Experts of a small language model.
Size: 9 layers, width 192, vocabulary 8192.
Experts: 48 experts in each of 9 layers, 96 SwiGLU neurons an expert, 2 picks a token, a sigmoid router.
Training: 288M tokens, 8796 steps.
Below are experts of layer 3 (counted from 0) of a mixture-of-experts language model. Rows are named router (the router's row for the expert), gate (a neuron's input weights, with its number), up (a neuron's input weights, with its number), down (a neuron's output weights, with its number) and show model dimensions 0-191. Each number is 500 + 40 x the weight over its row's rms, rounded and kept within 0 to 999. Numbers have three digits each.
After each expert's rows: "gets" lists some tokens that make up at least twice as much of what it gets as of all text; "raises" lists some tokens whose logits its average output raises strongly, later layers aside. This comes from a sample of Wikipedia text that the model never trained on. Tokens count by the router's weight.

# expert 38
router:543526533518498501531509568474465534497530508476514521509532465484474475462483479536464454528557444463474553527525480473506551487490478562481488472547476540500477568535438561478440530506459510438468431467491558572530538452538544547553488489497364474506548493521507532461434506514505459495388495460461535471484424578511456610461417609490560515468463460511487473493432568486436467483520479476573471522523563536537430477480514464481445538493550514528467449486541510507590467516522555502470560491480529509483513478431462415478543516497455549483475520502506491475499462512515523523
gate2:543478534490504555517474532532426500469468485489540508461493482518503569547445486545534462488478482433496470502468514550520459455439434497465505468540495562575532570475488487543506530477447556551477440450425491537526576501477485439461452495577580516461492539531479505491495498528519506447445564498483539417529449471433463472530453417451423518456518522469493520575411565479423501450508509506571448464516532511515525478536443553540507525456548533418527504556503468462556437553469450510437462559540477470495416521494513509476491482477432553501493511479552477486468484502458540499
up2:464517518419440511526449500497485508471534567500506498540512502459516447481453520437377496449445487556507494454544517558486547543479578527529421541494505428424498459507471488437484555501494522498480570477505579547508539463501524563546484492482515522500465466458491491498487544483432566520514447501521428501507479501449516550493523575581567519562400457501574527497516485485557521525508500505437466504516460482433466494437503508507432493598517434555536517487428478576475495442565504508538459432410493528511503558531518508491527470506460518467532509480494458509559481482495490543
down2:598452518495420480468529503463536546513523434522453493497477607539578511493458490473516517482553501494559450509500497516510526458446498521563487516498457409454482496488491495482593548521466485489494552459502489522478593477488479499473530535518497561470526516441489469537499533543411512475382516493420518471580494526490525439602530511551511571487511515460521473579525482569565481552454504581508502591510476531526470513507508505466536444514554499448443513505529503501478490445503521461505500415480543524472494419468456543512479504503527499441507472501542492540460425544497576506
gate3:537400519483533526559408454572493516410522479510528509541522562504455471450427491449464554470475519503439558449532470546456458556467454508462493525499438490505505489541568492425585509591507446523480550470509501429547451441494541567505560508515460444486505567474461456417480490469466513506492505416503513495543492520495561492476541499492529455581435519511485497463465492464517469507594467523509557578540542484522506500525429491533482493515478469508561476551487548487506547533504507535473422517466518532525487487493482504434523476578487476474535499532481499433578414509497485494
up3:488474473523482476509536475535504479507499490484432489472477467540476486471466399473472570558471556491440518458514507544539445586525470513423531548470532498562533521508585603533479511440522482508424565500441440465492554499488509506447499426477482436415508468483513465535533513525524448523501505553505408465482547565564454536472526481483469439543552507491461485571452503502456474403479472447500503502534517444501409500461450563472520539512572498517475490489552493465442508480439469475468550510528535529549524537448455609532462475491527469530457453510519558493496493553485502494
down3:518427490456535530518523524454439494437512484466547574489492473500525537505505482525463474457526587508506504530585611456474475539490528551544485537519566495518537459457511510435441503535524438583568487501502514448520533454449546468495526466484483558503486532464528529481552457503480522545510514431487453585533498572534449455604509431501536514517457504540525439465516502466552534503457479526482483501457477455512431525505459473535511543492553530502483456558525574504578432465468450502480505458466481464566413426474560493517458534504506557488536503487484567491445540526442468424
gate4:450478481590520479517548521498536521545566463452485515497536474543532526490448511473550461477520482566436471502456519511567566505475435508423500559552451458556537512525449510474495482464553469515468493425476502507507539508519485494474529442505442459483529484500453506541554404472432498571523536475502495440470519552516502523427507551431481553451487537524511411556498498443469513468459474441469474578608506468511497506521533518469534416571573438494448487456528538541449489452537491502526527509436546574508595528528496477508531497486560490591498457542512523509507508506495433483
up4:499533552482486505523513523506453481533508470513516495468546490580500511539522536423528492471509562526507428436549505534510539471499464542492496594499463578414508553493581486415413460457500492552483424469530459502555472529561487516504549448489482496498486489498497592518507504432517491505478445455501539530419462542451488489479478520448510589466475465567463466573515472500399492449472530523595533524492530539519555519431468515533541452532549522514535576478473459521521502522550506477463523498499575565542415492496477478466611557504528550514496514536463533481476486554504489491
down4:497527466524473551493550581428575496503473520411506420562480554507582455480542458515519547535512518517466482533531492549493376549603507480493500452488499509476483539553496448431567536547448515501508541531456474505537471524426461516458452530502489525451521513498496544543532475538485506512477485475548529443465495541516576412487435463474475474462485440465569490455557478492554475508529510532508527569558501387515518483494533547473516513492575543519508470520507519430520534573491567435501469507598480558481475433521456530495465488510461538496494528457522499496513464533523536459
gets: " 1", " 0", " 2", " 3", "1", "2"
raises: ",", ".", "R", "st"

# expert 10
router:522516539528516503567458522406500467514492496515530419534526525512397487430471481451490442499519463481468480504508536574499476506461540442500475583410484527531431510545488542441425528589484514516536467511500529573476529545530488569516565579511495512462542513421517499552569501506503467449539546455502524450546470526515429472497457488510549441467516446525507468471465500545457465553529488498459480511533496539481485485415455482491448458495494540546434452469475544475552477567553541543497456601501508574467535500446529537517507480457462494554508449509489538487574520420519519520
gate2:480511469515480459420497501473467470488542538473549505510501527511526475500475490463439417565559519498442522521475496523563540382505443365496450504524489527522448549560549499484452548480490521562515523428506507529526460519452400415543563526476453509463509504467465559584489450457514474472484494523509559557488489456510497522455472469476528521417484502442561497522483565402487475476466545473508513536504485531554592472522461490485422528498512514509438549488529471555525534487472482513476482487514492537480434567522553451445528525511477515453534429547549474498503466533549544545
up2:491511511506482475513488503438485505462555523517511502506491470521404483571550436583472453546542531448513527454481521543515491422461535554504514484487439459532454473568555536501448495464458528626501531481483569535442510500500462443478528454489507519479511455491500580551491502526490486500434557518478497555470506464432499414487512519460526501451504548493454549496469545487486510482527428461429555456534517481485537538583470538496475522463545514518478488474464529476544556551469487518495511591402489555515520535465476478409454506541597483509540450546414493537493503488591508554
down2:529493530503500484515464461515547483476557538519596517450499494535446439492568486524577476461522480378459520444524474434467434485456540536464529557527467484575386471565500453479520529513542509600428477494493550442534492491502514487536531552575478549422474466502538549501482530502516495474505531509456494461468486504527459430499534460500510601480491447540472522438488459502571474508520465503424506518440501476441516507510512554506487462439514531508539547455501490544474504501564470478421498508475520496513585466540523445504501423507495431558502497540484538495537465497550415531
gate3:493532528550554492523548573489483474467525518520519516481543504453551568542455532417451457536491463509451550529507556445549518500471519513572450543534507471532493420533550538491501446524438497430565472517514493521548510503480545479528462539530550504447501492476505456502452525446482466477541600469453480535508504434498503510423426475457482432553491514526550543469463538574557462498567420404460556525509459565494458449518527462484532528524524477481499516491458564479486491548457522467471469507525510527403478511438509496488508465485546382524435484524489460549565523460560464498
up3:585509484439478407494532533529522492456538491530516460464465544588424500483520436487498498545549556555552482489469482500571589530481452491465574450502514518473495509482521519483483509523508478505493447488442567517505481501488485483511498402548498421502486499432470487481465525590502512470448429460523518518511492511511506507563567550428441464452429489411450490474478541439447480460504504550550468510470520505507548529425515543536448461451567459499505479496463486532485518508573434510491502499419538501555536447595508521509444499556469578497489492560515578447484546493482492514
down3:479474539518510508490455513538476413493481425523502557524551443532495481498486501527489481578509522485573509473486551478422411495411473589544495504518500559504477473550491503545505484524485511442531506490453572479483428551494607535572516496536495481526485471527589450449434487448515527516547481515531482521461504486460512548506450531474491403492469477588521436528556458580508442454521534481480538468453463550506426454497555493476507501518524535484480466440497497562498486495604504454522447494464541494514481534477593437466529474578484465490502441523558503513546535554467481508
gate4:449476490520520578411500505495474457425506470462520481489486527624490462581506493534491614483512466453416484558529541478516418404576520507470451469518474545547473506515495498536501469471500449529552480488521430563480511531560518471450506531499510505527509577458491539468494501473470546504518461523470536444469526542471469549496493514497503480457465453577520532511488474555492515549491533498468484489521483419525498474508523497435488514459497457468518455518535530547525484590632415495526502543506526563478507532519555538543441408526508521529490519552508488403542470466505539491
up4:520582457490522433488559430533551492488434513482580482467593497489471506542474476448479498520570457544527442462469553509466529490468499487513459512423539537535495397519420516465509497524480561530482497524560543544524484433562440447494525534500498504505489465576457500553486460528597504453551497501469471461527533482459528490462526494490399462509508507522495536477549541541488484564455444527486523521527463535505496455515497539477493550474542508476472543551510533538478543434535483488519507486484555464543567520489501471531508501592618564525477515464553478407500469556582455524
down4:432531517520517483428483403458531486488455464500600519460474495466533458466419481514490417490497504495478577491456534484582543495496592530464488459509443540525484460511446563366570495523437519422506494508523477477498491485533512525508473461434463511475472476473424501523504541478469549535527512519462544447559448531478536510480476458508485533475537496461521482446401514499510550584478492463537492488517496446550435496457580464459482464485537486493571497536507473509479498477558491473550513500555544540439537513506488431509444487432430433502495436486511529491521472511589523506
gets: ".", "==", "\n", " ==", ").", "==="
raises: "\n", " by", " |", "com", " The"

# expert 39
router:434601461513440498503500488519483520503491540440556493489520488484462483501465483452485523421530525510572505512428585523460543439483553474543560624474558528483511464580571531430503458436498546511508484499446535457516500467501527549533501470625496488473514567545424508519542470486533549431481479532503568493488516517454468466448503533477559509510501426550460478487389441465447507537510534478511469487470517469531509489532547458482539556475533500508455458521531540476501475560498535457498515456501456532482532521507541516474487529511435499578507495545441474514404496470500514424
gate3:495503605506474537537576451494509569496495510571558481566517483422462447432496435533435522471534502539523512448460554518490454535534506500535499560524532485446463481548489486452407546513503478546462543514483445471485423537567497514504488468524454429528556529515536493483541481473480524415477502545531524546527455518467532546579542449538490456529554580473514470443466533445538519491529502481495488474489521492502448416461536463578561555456461498461506460465463465484525516477468524417542562468483518520486571478549523555500539488518476487539436455562492428524481559438475506468
up3:538524537480493637494519470473494446531502499523372440454517499505480518509501533568491553530469501506548484538452446486499446370552542570486496471492484460487447500516544485513529521483510494558496503519515495480607463526562517496470485500481443507444508504522483508424494555466488501460529504474512504553530458521537516476555453483548529547469518489428485528529506448506517576524525517502584509550470525458488460452532493458453506441525441494487499506481493496534478443502462458535512487436572490453532398486550476437558570461449455488393480515443475500543521534461462423520
down3:489525507502500450484485474479471512442558486473487500624461467508438452483547528551520522508584514489496436481453502489479467581510484557536575477512560518452530522539474442553505530614483532484450488481483457492490493459475481480511519560409466550472488511534527495453475510467460466532531502507443524525507437537470529477355541551465497543467519450461532490516527471465467511505451492466531502588515507528516458518601510535533518481509469517466468479442455512437524468486466548615489522494516537518486425446611532464542546494464545489514543534498507564518435516474473456496
gate4:517473529435412466526551485537538484528498531408527550467453561535528566493468566493499493474541515460505490568489542458415515475540513491496466484523501577507493426495578491437504471543540431532463476483485533434515499534481481532458580535503446457537495501438475527447448526540536583514419487490501547482585454483500538497445571479547573499459512479525547424533444494507490421488485463470507479530496535500525512499560454506498468491443520489484471611484503488542453504498457496486444489448541518585514564432484467508566446492526473488485493562496488466427483504470566507442
up4:576537458540490448530480457540565505489484508526529469508478482537485463550480575499441457516479537525498509510509423598510490475516472482596511491544521482434511505497507489478489454417472565525459463464516466492486526581480494467541467487507470473525537535547449475490572476487516373507514478540513471527431499529490497551522439554458386499511558512527470531460490573474516407521501523561515517503520494536540508575504485486459520433471568489557519474518536470460446473472480526451517498485569395487510491499435527509553443557418510460457483486465471420517427512483464441520
down4:490498545483449545529513564442501481466448468554515471514470430528502501504518523490461491579516475440521523450523512422461443478618522456432492488546491487503547508497476463494476569465456384421433501433526490535475506510462431529524514503520445486512441479462547519517579551471484491495506561405507456471508431464539477496527541453530490499436513508522492521542507467554576516467488435451456512471457474500555525448490426507531492472487558427468501506459448452526480475467486436435487493559434542458516540548572446490443467459545542510549494535472539502472546448473521529515
gate5:441440513556500500592439488499552533462444545456507505428463468517453552463523474498482476439529546514456493521503495446479474483438494551495534534486530497429431506554530443513490506431548473521591442486508480570469529470454528474549533457447450550508532520541481552517525460441504467506430503543513487537458489572357505527447513515561466499521493533519507447446508597504496451431531519490484532525510456495542457439526537460512528538542529490425523466479493525477480500464579532500485460544448496532465510516485581535478616462493493524479494456498501548530506447476538434483
up5:507498515485498531455401495497523501452492539523530460544524507502496505552463503560430509542510481522475561491538501428444533510465476520479584519450512465487527524507574569477573550530485534508457481561513497436573496514478553522447467591420530521450544469471529545517443504554533530506502499516416514552424462544542466476450446537534483573540532490543539513512460506532487467554491490487533521498497465452448504428481465460533447534526482499455599566500492519498435469483470518440474503517486430531465529492528564452525356472570503510495460448548451503502448478445497509448
down5:483510520536495569527488512465509526477460502478478562552496424513503611430458542472442444554547460524572535455513519440485382502544492475505502539590503508538513525518544481483588553505464479459484480554489472567555520474493490423549507479503468468528557521460558532491495437500439528540511522419519522482482499509572483498534491547543510473419491519533529439602528467528481529483518498492526506573496469508506571494485502434553509489496497473497505477514476517482473539506526454505451505595544528510489540494453480435467521530596579588419501506490519499502589505452473526529
gets: " that", " which", " and", " but", " The", " In"
raises: " they", " the", " a"

# expert 31
router:529521545515500484507461514447505474541448568476556493467560434504531496518536445529531439475483462560506529512458451526519561441493511501506509519502511524451499515531542548464456507475504532461528522541550517478488471447541488567602493516527506512510537516547535475551513510498482533477429550606379515388503543489514447536601449559497434427471432504522486507513525426468506483458557506469534500504486490474550512500515433531487516503592471503484411483474540530499504417560559514531405453509516471495476603432495470498442483458496496513502518545503456502493562450495514497470
gate3:455505522422513442485474516524585531535505387542505455466451432458463443444470482492483484547571410466451507578529432539473565423576505583479489514480437522488510477503534518450441566504466532532564552485441499497573561560496460532472489541495548534453523438510563504494484564520508488521465476513522537498510498514468460454463476499544519519502510489410449453490503470480443504480538568509451515411491494532501442524491477455538504521467508502441513535486490492442534490498504488463554431539456437482438505535550527494488563429457493534570498504502488414525495506522465522474
up3:478546558513469487496530504516496454575467588456563436509506520491500521514483486462464448517473483541465524444455435505529499555549521496489495461555529471537511457549438538564477459511526531527457496547538558446484420527504471474527572530515475470521411486550503559539569513541555570488527487476472559490535449478523514473424438531598414480550468537502464513451553474422459518462502554531491438514479510492420556491518510514515446524505456497564516530476559454502447464501530517532529491560435527475511519510476487577514416491554522571472513500599512550532477457495511445528
down3:522533433496493564484517507544436458526472508499557438492465515532506511510440490460497473533437503515522482517451442577531510526546466471509485452520535597501525496548487532504457505509464573522568528564516419425515500482539534491472517480540500502540459506534569430569512537457558517590422543558480445531538472504560471476548407500512484489510481501463589489494477465473472471385451532506544456467540484550497468471530470528449497466576544539490516512501602513443451473427478489499477538532465456558464514550511554473504521500501554502484427552477521519550574464464472470508
gate4:461514539506494462444523503519526498532529513449535457494499547493482524477484513494511471364450507456526508496486439529531528499514520501434582535483500503466451482455486468436478492518526523469434480501434548559446464532499487516475460490395561509520488505523545518469556564507479397512524536497469472518525475517443593528544463517499526501539458496443514606528507497475488515516549583540469522484517534515532576478519514493502579520533516510446484436460506514496582527499462533537482518428583543476491571482540488451479453521412380598527481487498565492515551519534467556500
up4:430530460495519457478542526521532525470465493596537445474506516490515502498526483527573513432451480472453482430549440437580490503472464508505499516580477463467464518550544548491512514564521451479443487577501446546483486501505519469406512456524500502452531520487569451507565489468489529469504487505493428503486447570484454512530471556452424589496563486450458439549607474506482531414500419521496571537474540525542490543482516487493533514465513515552456434459488461482492482446488484526517523399531478523488493586544450446471424503520443515485491466528493475489559441502506481484
down4:405506517509488500471447445525480499492508427528462553531513526528499484503450468498552455529470554531472491515460414588548476550529505520511511547483519415484569533478435511514471532538560474460556500528489455524546459569492487484483523513475505535509530414502512480430456543494472470566500524493491498581521456533427454475499561468495461467569533493506452529512453493528534498412622519510549478547514468503537468492570546502541523465468482457510462459438471485587505503518508493572460529521548507446474458516580532484576526467566491563496515501392428476543497543466455498492
gate5:517538485567540447531521581577546499515503486525435472513557470474437525522492526446515543497479440495466500539512574357491472572498519453550522585509495552434452523477529464557477551590537521540489469516531381455508473516504515471446492505505493491455469512524515482473471512487491513486510472453392527472477538462570509511482558459501510506487463459480514425492488515471574520426483495542567447477548411513503476515543572497485437478530506514516501465462519535416489467436507467453592452462465550469549505540490471499458499528489523485484548470567514509513502472452509453484
up5:523504475538478498532474526469491548540486479489508528588473416462441514542490587442467523454544500499472501479475508479486525523464507565505524569500546562452493616496512558545446494557506517504466572439500483480560483489427511455460488466462453488457510486458466477440522563503506519464484534554484397572456470514589546515500494449503513525486505459477491434464532482480542443488487583505506487466461512458433448468546531504503523432407428525525517501485416544484500527446449450506489479488533494473496518540457500454445573484489597434466515530523501504602531551511474485487
down5:508542522497499472543506456500518533566490491556473529464474458478516536500485518449479501482508451494474507493504440505527445499484580517493559453508495528517498609479521521533518558490513486451562533434446543522489471468424469433492483518474475490549486473404469478488510513548559539513434468560563548560528512527550517446560537469530468485481566512420491578520576418448486538518579552441417535464502511459479438445512482437434509427503502437498389474527535553471504533526520488468501486520522524499518467479486522565481507506538518521436432569399454459523505517479534516461
gets: "\n", " \"", "==", "===", " '", "===="
raises: "|", "==", "N", "-", "K", "In"

# expert 12
router:467503564585471590523455517404564398468496552480517468460491552473462438519511462454505476486581551536516520546562521543490495552469502509461516516476555521543540522528486492481476488502401604561488408504523541538558465466515486512483553513539496480533506502570442495558536562498546443481493520518498493505541453485539518507541525533446534395444459483553475470440419443484428484485525501462485441488463545500516481507475459469477549467469545533590533510503549500514520466519442493505497466467443508432481547550540501457503529541432522461492512532506438498465540518462506530500
gate2:494470565497457507483572527451503506482514467526513515528491560513453567440460481465566512531496503568440511494509508547491463432515493486514524530480442543504545498521563467433446527536591550488489470482468560540550443501495486472502494480410452520454479429555443494485519412486524497504496522495493534491575479492501499515475535560535466523513552566564493486451442466548504532453516499428465466534483640499512569501486518441429449496436558503526540537459468503537448478495511409506490475500462393454546472482503439499521443544530545468513455494511513499578461554568515477475
up2:523471492537529403511536487575493483427423458423518487431464519413450547497531513487455496437557471457509452406570523541482544503529496478477521469536520482500506575498533363534515463499459487521533555531472514440526439511411529569531520507534515518507547500444577492528499537472470570546497504506469542495475523518507537570561441512467489536449456484469476516582519552494441494485459515504548512531454438587488513504474574421551504520462521498478528463450435496500548497558506508511460532541513530517552497543474524565447534475506452503501499473485492460508516441533542463480
down2:513527555529451555455445550522540440517468537541573505484494458509498455522504533532524570491459557559544504573437465579436537456519487471449522529484481554483481526511486501359480520482503462476511491477410505519474619552560544496494477503460470502451462497506479527460512529493431473501594501528493464493477444443495576504535462478467449528475499493427543487495416456476522409480496485494473540465497579532474504504478509532442508526518534511514484522455431491494487535542499465438518430501547463468473495519493534625465538534441490523520485498421468518507545544511489446471
gate3:458530566546426495469510637493497515504512494488464550522490482512605499484550450528521505513503437466459455546448467484519452507473457510459532490479433501454495448449471467444460449492532528505483517471491509542600503478498484488544466507519500509510436471531400468503587516431510519469500487542462526483567450511500454514594550528443524435537554559545503516483408533477552516524539561495541508486481474458485520519494494475492539443526556448476494473495481522454526515549517521530531482506408512522548526564445479509483566542455458470442426487545546556519534575447538484442
up3:474526489499520537530500441522425473649514497550505482438387458523406532480480462490536468436481482475570448481493482503518486466534517478522468501496563513507495531541578528513495504524501478461466447539489507477434490461537514464437474515544544525519581529455470592490441564529508449479513463545456476450473484527477490530479426480517457471472470441483559537526536447506460522522527485558545505524489522509470535506523510507545482537502459499568484531536532469488506394515493456538463521523464418470444447459546476504591425533554529385520522475519516538491449478507545465519
down3:478531505509526507456496576441561472473497501467567508496506470469469481550550562511479495483459520540471491459441531518435478525466503465453455447527456470507527422453458522453480472472499517472526458552512509541598571514474489449502535498554500535499448520542482628501544500544443568505467551500471485537532515563530525458532567498473438531472469522530528541516520610483478459461538505514569507493495511467519505446550484570449502486445412466509519503483522409457497485498552472530472432506509555467496539481537543379553549485442563553534460519547443466532540461481517533454
gate4:429533500535495509542501456438523486497515493478483451592473500495465466493444514587503555496553558485474530517553450525496493471511496447447501516552492536475590578540431515486503523469482438522521487465520572502477479425453483510528477483510478468592598495459503428534526517512531530499499528430506582457535519511544491492472477498453509491402467504483495507499539523454546587545526511476464461516604507494547399508567433540520580467544502506533495507479448483514509496528445574480464520520585511517535519559574505445465475567543519486487553476542486531535518516530515522585
up4:517556498539494516476455555497512519478586508527506544538465573492501510566599505545499481583507519500491453589480450459451500456450524539454563557503486497483486500461512480498465615554498505576455466435510520524489499472482495472528481509527521562472507451468494498517466559509487441489423496622377512500465487481530471531488533522455536496487570512605512464511519500503509450467480542537510518465503500525565438451515491455461596490503449463464589463554465513458518479506468482491529462499462503570543460480489515447506464588492469537471547548467499462491531497573534521540
down4:557476498453481451447511504528496509450454431508553517392519441472454487543457468525563458489471482520527549482489556427513553504480464486545482506491498433541389519521494513526603524501462484396497484501508477541527542556456504516566388527488545481506461527531513562518476432445460497494517449489578546503586488491587453446461546521468479496448412491531569505507475540490499475494465480499512518454545432458519531477501491571486550492532515492539562464502470532522480543530446510463536509495538412527548508423478524489554550513505488515478452424505524510477513463530507549540
gets: " 18", " 10", " 6", " 12", " 15", " 11"
raises: ".", "3", "2", "8", "4", "-"

# expert 3
router:513586542541495536402490528488470498474478509524547484554530508495453474500451468477482438525635496563568487525567494540522549528535536484442509540507553525498543564496469593479502452474446576486472431521503547565544485519527514564528542474526445504503586537492445543477453585482514453482405509465542478468498476527510472582537483509479490477450426448571474505495466461443426454545506446471515455495444543526530459467483503528466528514499532505570514429479537545538522428549482477439484500448496488447464521458453448449498485526508520540549509509470502480487474466506448512514
gate2:499473457488509527455505506461442487523446580461501502514501484577420432544503519460482544506550457484449520475438469500449464484463507442504522488550559493486530501544476570558493490523465504463451489575513540516526454610490481555415536567527470541480482448471518507506472529524550576475513509518507459478555522473479478498504438597534513549485462474480511478470579484576485481481500472469487484553404514479558499505561483476523542474468499423473468502555433480516455452500525451452397514549505598510450508481527521547488523456525498446522510537513529482509577387564494525508
up2:431531489488474526482508469443478488530496566479490560438484487556537540573448566474511520497510554461510473463494499507536556491523538590505466445453498501510497516564575494498446392564490518491492491461510475526463486545484492513539540512508445501442533490506517543496558450458487547506476472516551505553499464466565431496503475507502510616503558463505483510453401483487469495477505526557459466556447455479511598464477503480494524550576507523442491493494527493564516492486514401514495494461569443453443462508524498496578530530571447512503510627521568502493534517455419510459
down2:557505537472540495478468509513419485525492469502554461471481552493532522510521463471464467523461523473509498574529537527575513521552497487456505485518485443468540499467545511474515548531538498547478518396471559511501512460481458420423486469487521437582574407459491499449492540486533484588447539514452451510559496541456510431491447502528518435573452501543472527463502480514504557485397471582522417497511528493529452521463548522475553493446396482555498547549409480544516516466440507547536559498466515503498448518469517493482426493479485528488460499538474516576470498479528418501
gate3:547522406511514548495448510522542462487535526531483498491441611602453487557490405502519458505493581527543501489500525547514542447514424477431527462521496539500484490518529522409564472493471492497521528465519509491583443523491499561570443458473403481525497404482503480500522477481526533438537521458428491521474519516520539505515450544559474521500483550506403500458526546544466510464530564559502469487476575488508449511472516501505544577531501521487500517459545493470433480564479495462551472454518439522416542510494500560557495484512474496521467475434510454519484567543447547479
up3:515478467499509484382532508412543449475503502542538517404532465506528513522492495478485560526597473521494494477444466516594461506508475510487492561511561508494494436531490511520556494439503534470433508452468509491492442460515511473546516574481523469514462478540534526497465497499523509536467488498505540520554477557514534553478499415436563421524490465472403524496440486479491542513432495566546518510518519555509468507457539554498575548554465495563491516414506521450521474511525494394499456499416550433437463509539467431506532528556492426500526481448510518503511442456574505460
down3:479545505569505591478491469553432505521490564446482510525521525494429496549495489536533452486409509542510447533480524499431523446513485495550500550549535510498519538487504531540464481500443425489489490506585495448508563534476535540433517453549437529534446495531495517487596572521565490526473513509513514451467501545446466422545474535522510566457394526535415508460509502478484488458534519478541462536443546474540480560481478503455447513433527496523487525469553537496478487452519468446575487466510458422500524463486497497493396518487402534523460480520556467476521509402541493498
gate4:481533477472485503472444529518574466555514446534534503593493486538536466483524435535472491518465463527462470479470570414451455538528582534483463488559490485414570546505505481519482436515527512589521456445468556520507523530508460533540608549554481579480488560439543538474503611533602556498536561474475503481532494430536423511486509463458539529507426492528465542536471474454505498470491549457551473548509513496465474468472480533502539485503506506407505480509511523507557505455517465505485440492485467508465451440400514494448493467461532475583497482517514511531486506526486533455
up4:602506522489469469547511485465494538454449547455475480498480512556472439426532490594452474555473527430471455546485504437526452488530485495507488450500535432554482500484556531533449531446490514536537438502475467497443433466497515530508515586443480562507517574453529490512496455435483464541547446525544483505511507469497577524519471469486513536512528461476564534482527462501535441489526445498447547494537497507521501532484497559438582434480497479445512500508400542470531518537437547503537446462493475457515534541498477372524445481543566378486550521529529522495499464512519489457
down4:508519442506532539504418434443397493501453472508525478437487569556504571492505524542485597484532557501567555478480489437464408477492517479478527481472470500485457515456504489468513493535476497485435534531544473528510445445526495535493507454495435519509502497506502544535441429461490513552472491537484541470476478489443519503480474525460525555439583553520455479493540457480489526546467492555431483467466474481471421535481559491535442557437481500480413437565551533461525548483578500491470582482567472525492508535544564554498484531560487605490529515552485493497470447445450530485
gets: " 0", " 1", "000", " 15", " No", " 12"
raises: "ality", "oster", "eign", "islative", "cester", "ally"

# expert 18
router:532528454509516515449549536462497430559496566395517485482539507483539473498475506501535517500459502440560508522547502540438516541415517475529526580441523487477372428593526453500501430569498520465530489520510521509505505487521503518500529565526498507510468553509515534469472498495539544428536541615433460477586473481487502432472492536493531500484502486496500423531473478524517496428560521501460575540415535537495454492555484479498487540549541534504501509469475505436521508471482455411494483478434554540423489467455520509498526507559534490487461509583446437498538482420493492509
gate3:480473455493559547504461506457496475473569504519505455511506540590482541481494487458546528528530466502462512477641591513516517564479405536539531571521562507461543516481532525408470509530467503529473549518486508541524558469489490539495451481483504479488517503487445539400445497484488539499469516442499528536446504445420495502468459463492493477462492516496450458555475555571528511508561510484487507528437473492458441503517563551449482356494430507535481486496478545494508496527483528452492480534535559503455537466462606548530499571474559528497492529472477497485528515565580550505
up3:506532506459382470535516447539516453494487475506548471501497462480475505474466554439513549524521549478546493525555473437546482536539581461548502525510547523448535501471497527525470513473503465458482475434510523537566478475436526517480518520490507482407481501454454506558493483513537549506500472625485575532493576491421426503484517467538522451515572401507529470522527516437468426482506482503511459469512519480611541490477460523537577453535497577476503519483506481465473531492518550529519510493479555515488396433486572545527436518487570539500486529488544487453502514413495436522
down3:493530513470497495551524470493520538496496533477566494517519500501468453521448555514555527489427496480443457547584433519490548488494561546463417471500460492501588524502442431508502541509518544495524486517491489515424490436485421492411456514464448527509480532466445529521503499481521462566505454515494486488556432564503501515533459498523567515457576511469486491563573465427472460468569493437570514500487553472558535402457503544494481442449553533466555530503464470565518529514485471472543488483593567509495488533570480524484478442483464485567524455491513541419511446500428469444
gate4:538445553495500553446534463437543541576488522544456480495528529571562535470569536458518472525452520547505524482509490449526460510471528488467578446471461443486477442517531524523516504490548536436448460498485568505523449449495442428519518559493532491509490475499415468492429555448586511478521488434485440491510484501483587412554504568512532503516518495500549488477520506537581483498513489479487510536494527435405542549588558459425534610585509481524570483548509481531404525491507473546503494518469496520447560478487526512477530434515495484501507492463474488506472501484483541546
up4:463503526496457588533526466527465529434552533531500463535492455533488475526518495533511529527509523514432526488577475397528479502564531487556457444557495416491540448487471461543509444442525494551459503527540521514514529527525472432520497518447517561512546451512509502495466442482523528489491498475523512460488518548478464507483570526461515583473476458573445536484521537552463511435538461500525442442505416516464493507423414492413509528478530545542434512472508440464434460551561507488421529475460516513499467514481505526460432449495482438515550539462430523505571442595542527550
down4:490497520512519465454516460492514509519472466525450526494552555444500597474496583549565513469526396533495497571424439499522461540393577496422503561451472526514449522564476550562470487469533486469497473454491483567536460514508492548468482504454495421477444524500526501499456513540493461522509553467528447460561464479491537450585517550521553480487546491440528495543534492529533531456522522503469503545457518495517487510604543428506494535529447532551509483556456495519429583405437439473497449504533495546483511482445516504497522508470486504452473575469580516473473496499500495548
gate5:611591476472496449514523462536444465562506447524556536491477502443495543478524540503550493438491546452440470453519485518487434483467480516482459557594517517565495408436481504503508460521486540532553486498505508439535517446474488456507488539502435548415508492534475504438469546434447478483560540508541483510493459552451514485511444511519500580513494474477471562423515471496518538549525506452496455470397500479524532477527527557442515488566531425480395476537509543532485507548532478503446465492411510474465516480511539502448558475533535502479492552527511551509484450555572544492
up5:547552492439465536465530418481444535496465424509457505447449441493481492519599414518544583574481565527507521468521557444533487522536464481458457510527497399526468563451472470511476547491502486501537504518490459432543571509448518526512495529501516485512488483527486520579482525495486484486508536494525501515543467463504448469481510429466476451516568491498465532498514447481475394564562420466499523413495444544497468515503479512457522552446500481547514463510547529465544453500520536488464562509520528568433516489503509493527461526518483501535387480459411542559473424534456550503
down5:493516487500527497578521451456564519495427479568523502439545491508556480450473543478521506536492496494515457545535459495502466454430488488523522471527417453495516501527497537478445412438452494493537425500481486551575580514561459516468515466470494555423522524433542483497510443554570525467460481482432472485474524505434534509510566465557470537477559496543536518498542571498554489486476537459426490466404438477510508520475514529431456422519543514471452483461553487567522501519511445459527494408508561515454439444494502528456533530474488480427553541570529464461509522458551469507
gets: " of", " in", " and", " for", " on", " at"
raises: " the", " a", " these", " their", " some", " both"